Weights of a small mixture-of-experts language model, trained from scratch on English Wikipedia: 349M tokens.
Below are experts of layer 5 (counted from 0) of a mixture-of-experts language model. Rows are named router (the router's row for the expert) and show model dimensions 0-255. Each number is 128 + 32 x the weight over its row's rms, rounded and kept within 0 to 255. Numbers have three digits each.
After each expert's rows: a language model's description of what the expert responds to. This comes from a sample of Wikipedia text that the model never trained on.

# expert 15
router:122166128105122161179122065136051106147152151086098123151043109117078163142119089130130119097150170152152141161120115137076151142134089113163139166103143139130107101094133120130176150189148159144135148115113138165125143093097135084109082158115162147115156074066155144124109209194123126123127165117110180154132100137127173185113087141114085118106152092114143125166142092149171125205181126138045106065105150149152128098124132104116143191200123123105122092109137034147122075062159195197160117142098095110149113113127133124137164084063118151148135059174117113103134124140108117141104124116149085077112175117085105115133141130133163134144051136132072178151139181108117128131131195097161081103102075134088104138097089101116081164097146106083125121100094124102179123066147129
It responds to: Short inner syllables. Short vowel-consonant word pieces just after a capital initial in names and words, like Ab-or-iginal, Val-eriy and Q-uc-y.

# expert 7
router:119114130154097173115148168108129067113057091102155108141144121094147111192160181163091162140166097111105118197057112107147093142153189081128055143120152131102138174142078121158126220102067115160115186119153119132115142177108106169172114194137151147136080083168129174147123090099170133146120107105084117095092127090138141091145148159146143148136116089117128128192141115172098190071113115113142163190113139109087112181176134129142179110125150071125145127144108184137110159122136106122105114102137115142094128143145142102116206136164153149105134128082139121082089094098099164068177149110119079078104109059077107181144157185118079117146138102136123140094154150125187149140108133130087170102076148143075117138138184172162122092131140142099170133161172150102105167122052162
It responds to: List and name entries. Items in semicolon lists, cast credits and taxonomy entries, such as species abbreviations like D. and surnames in credit lists, plus was, were and years.

# expert 14
router:118114142108115126166153185150095140171072127142115100165085092152163125184133172151117127176107150118123088152134136186082083107126146085110118147141135179085091165123102118102129128112124116097122089102109142147154220147186081115055168095087111164136153128181100110065111075207126155142061166102151122130095160084146149118094146189066101142149134146149147117194132158088101156134146152115126155165133230115098108163127120162151163123094158107143106151122157087097147138164118105067095133103105153117087121129153128079107179122127135137222148137124164113085143127127159087119183130148139153095167203057102117128114158175177211085103131115149114125152101167163138078118111127141180152177189111152138179129125123156102154143137128133145089119204146142092109093161132132
It responds to: Punctuation and list markers. Table pipes, line breaks, semicolons, opening parentheses and list dashes in infoboxes and lists, such as Born:, (J, Genre:.

# expert 4
router:136138090107202078127134120099136200134130126143132128155149114143108103122142143086147156173082119129172167159111108136151125119102089095128184176120064154120114119096085045144167005118143145141112119125194149120111124129128136195135166118171127096134076201153108108133137136088090142126122123200146094104093094149135156120170102171105108134116172090166137130120097129133131123117125137127165162162151193163070101202122093107139247108115164096123123164140117123105160089108161095145140116147143138149148126146112108151063109127156167089146142181155138162152132095142095175121089099104112137159167050102222062103112101153184082118104171103076129106157138120131107162114120100131156073161115101132151194102157108155090138131125134148118146155111090136166131050135107157
It responds to: Determiners before names. Articles and possessives after prepositions (the, a, his), plus nationality adjectives and first names in lists, such as American, Chris, Android.

# expert 6
router:160121068099172125164136137128139150167125123149120084161145135125153132121101085108108133129103061128126150106152178081159141155090150148110100058121104115143193199134109166188147119108163053143086121073152132111151138106132163137122192138182192098131105144051098109145116105066130114131109173129141167183109102144155150124140114167127123157125155090121047120108121141146120132165112108122183127131133149104080157147083130119161086107124132189211169145168161189127088216161154096145124137101100069153104057112111145170070098146142141117164139158161108090065096129134114077170137113083102180115165106164176114170144034195141126095149116153157132067135162138146126092127097118123143110152064116168120189124128133141146163136103132125136127122170192111145124085142109177
It responds to: Section and sentence openers. Line breaks before headings, sentence-initial After, their/its, and name starts in sports texts, such as St(rasbourg), Sp(ud), champion.

# expert 11
router:186071163095066108094131124084160094175161176135095062114182196140131112061140099120082061143154145134142153107114157116115120123094201103102087116105160136111101169113156191075111126117158139092126082094150108129163103146114140125152125097146101168127135117146130127116147086187127102119164115180113094134127063121172124131149133111140048154110110203119138130161151118179149082145103118113162080131134142074112123067145168143172110106141127119094171139136112090206168136094108093103112161076132201176192193132190101153127103155140145166157136137127137160104101165159156128133145165052135231150149103145167141110160205191129106112183127144122122124122095097115155123154131121160141083104086133110129151114156072146105144136192125096107168136104149090147143090132105130
It responds to: Function words, separators. The word the and table pipes, slashes and dashes after of, for or at, plus mid-word i in foreign names like Novorossiysk.

# expert 2
router:103090053121090132109098178121139207114142217152101143159134136099104120150134141103133129144087116145128163126181155097067131137111088117128163141118164122098117147174128049133091192139079072117115131143137054155148178115083189098109152102114146142145086106158106127103132084176164153149108086148110127102144134125062083137144147114118172167128106081104180171183088145103124116177146074108163118150144141176146140108146112127075066129128110113113103156127104118065168171163120144125136147113106137138083129135124182142200087143127087133076158184168150112097141102118151057111134142086152102076110137091161114177109160089127085146111040135039131102113101066101114162135108067117101165155128126143167076126143120143185140158145114143138172144108203159141134189134126117
It responds to: Name endings, list line breaks. Line breaks ending list or table rows, and second pieces of names or words, such as Boucher, Nobody, Hamilton, gauges.

# expert 1
router:133126164152094114124104177113120112119145126155107095109144128132107146179122140129171166077135201106144210154145079145121088121122120098124176192110152124146110109120099160110117126119147106153094161202166032106148192208114093127163128048118133119140105072149114157077134136116104227136105135142158123078109120137090100135154123102151188129155114169082122116073127132100120092104147133124115082147126108118174098113172126142075105126146137153146124128113138167147155124166168077132144151193117074119155124113074144138149062139145117119080162123084165126129106128123150086068147094107137163158091188109059143070094107088093118169093134141060066137160149155131117138192131130128167095148114210089086121104095078108100098127106188081145115137087120109138112084098058139
It responds to: Word-middle fragments, pronouns. Middle pieces of longer words such as ped-est-rian and recept-ions, plus pronouns like he and who, and numbers in table cells.

# expert 8
router:120125165106156093092135039102122114136117153154060081146107191132130124133129053157163052128137163118138104102139151103126085146101074089103129107118102178099070129095169086167155083120163119098130064137179162143125072090073197183161105180149120138099144148181112130111112109119159049111143125152183139173149205148140073093137160097067124119124127174153168092060150125135148148122149143090098126134107095114099078142169156168171184105156120144091106168140139130151122131145124154128147150078124190137162187113163126120133157121128063123130117131119160126159089083105114189105096121109153109186084129089088093172120131121145151070082113128154164119170163137114156162145109145128143125071143076167087191160153152143151152102091112126109085122180157152192111142119170134
It responds to: Nouns before of or pipe. Common nouns after the or a that come before of or a table pipe, such as end, run, found, goal, and °W coordinates.

# expert 5
router:122124108147133126129113148137088078132194078163162123122193131144174121042128184135130174132112127145129084111075141131147139126126166141092110107155108106150171098135081133160055054077071121159129088102104199136156169134168122101096122133103195096137119148134102160153136095090118144142081060099115107145134073082051118094147140076144130126133157137106149171135110191179098140118101114101182141155163082172101151165069124150075101147075155140141093134137135098138128144171132133119121117124161104096120040146141108150074136135130142136126120110071131057115102161138119158090152128174108184152140141152197223074158099131081082163124120126203171113116106130150098130143141165150077141120095132154143055141130185152146136102163159128165166154115093076137097113153111117
It responds to: Cyrillic and word starts. Cyrillic text bytes in Russian quotations, plus opening pieces of words and sentences such as surr-, tra-, She and took.

# expert 13
router:144093164148136159137133121104187143125163171120126102165117075154115128146139109147117128190136128108102139086083135144188117105111136110125148148085053099101226162120091189137164071128163115199172110142119087128134058192140105123111104173084094063121133183185107116140161134135141141097154045104091128137124126145203129126114151069155185162147141111178119151145150165087131105110142123135133097167115145106113120061096109134158155121147129080135120118159121146138158137130189155079075161158087130100126110124087129134073120151133144092114162189125139175162128130124120084157203109109155097126152075117103095158113165089220102135225132130107138162153081171147170037149131149115169073181152146155092122145139124116082163166125137137115126143171117160115103159127130118
It responds to: Sentence-ending punctuation. Word-final pieces carrying a period, closing parenthesis or colon at sentence ends, like -ion., -ies., years.; often end-of-name surnames.

# expert 9
router:155116160146134143084073163077164125151137135105153187121177190084137102144131154153118177138148128094141082108161141153085098054143081096114141118119164212140108130140103206109122121140097086127084086142099115098127077127166176103157161093125157117168133145151144105103107126067154129104085073126138119110163152132112089129145135042150189157163129151133159143093098106122108141119171136093095103169137133175084120130172091105166145128140141135119110146130139159109148150138089120073077121160136106112162078154184135153198092182141147135113150169153128167122059120172150138074133131163107083223117065246149173130122126098209101098147121133082172144097104103164113144177136126124139154136161147119174115144114100143168147092150117136093159134085138161132112128173206142
It responds to: Table cells, role nouns. Numbers in table rows and statistics, and role or event words such as student, teacher, killed, won and wrote.

# expert 12
router:140184064153085140104106141113143145167153097158094136147123159143160141125118134151117148153099163146121116046121198154182126092132093172138070194108141107127149137103112142182121176096062157102102165127163176177156114064066161133120158145168104177140103153088090131144142124046140129129101125127142140181121071123135176096113115113106157136127094176105137139155099114120096103121129087109122159136151123096162132097101114191091090092098153111075139139138108152071141168141125151122233147083113097143089200128179131127255113156147135093134043136088119169146136130149105110085128097103128122047076133106150143119132109150067144096099138077109138097109114078126085152127155065130156155157135197157154130143142137136118143141125137098129164129120161154144114094119089093
It responds to: Of, plurals, table rules. Of after nouns like age, plural suffixes (-ies, -ics), and markdown table separator rows, often in census and filmography tables.

# expert 3
router:106126044133171148090138154132176157145134114160161155140126091131140106095112128182096153132063173136117136162062154105120167134129090131158073172125143136157141115151183090121112199133140118133089108113143163106175152188196143126084204145139098081106137171090142120064116134181106148157099138138129118102142091159081125126141120094163120104115084097150138103118142084118116175089069123112137117170136162211153146170122088137171056151150163091099197142120195157111184129158119145120160163205161132143110078125094158108156095134138129093134112111180138115197174101150147095113136108075151237174111140125141085166135118107084123137121155130144149066130103122117096118109140129122163181166137172068178139109135162113192143150180140152100178124178113123097110137148150100
It responds to: Verbs after copula. Past participles and adverbs after was, is or also, like used, reported, listed and only, plus "See also" and "Preceded by" headings.

# expert 10
router:109103116165152090166147139137133091109136115109101166126141181095097120090115094106145144129117121098155123190129161124202098133137151126126139098087176155105134117103069083173110160128160151155116169169146191150105144158146051142204120171131255191121127101138180150103131127087131124080134125124150133195136144108161159142104094045155155121145092159099096081102143114178119050129067112129125093109139078138139124169168112109120135093092121222147114099142136134107143112149134151156052150098121092113094106128154139075062140184142144141040110150089093163147148131152115190116163129147119054114131161158108095121161106096103093151103161115181137144109156189131140070098138112161176121155158087156125091134135111144052124098130149129162131117118154134135101077129112132
It responds to: Prepositions and role as. Prepositions and conjunctions, especially as in cast lists (Kirk Douglas as Midge), plus in, at, by, when, among.

# expert 0
router:089157098137084107085152157185189079127121188154141149097183185159129152186138193139157106142155107097150126132089152121076133100091142142097062071137091134146098091131200112137099139131106140137120211151146132143088088162116145148107116107089120125130113055108135172158158089111091131104117114132142133112123154137132103085142144170178213147143072185107146130101132145173120112101083145113167160167123009139206085116117087107123095127158118100101148137149127110088119028139085107077094145187110150106124181137150157124165099128118136159102139142141149113167112140185122088109087172199139116173112138120065132153161134147132060126135199144146154118117073132134173150150125150128073069114115104125084153152134131142133132122121172100122050113088126130111121147106103121
It responds to: Mixed table and list tokens. Word pieces and capitals in tables, infobox fields, chemical and botanical names, such as LEC, Lam., Height:, UK.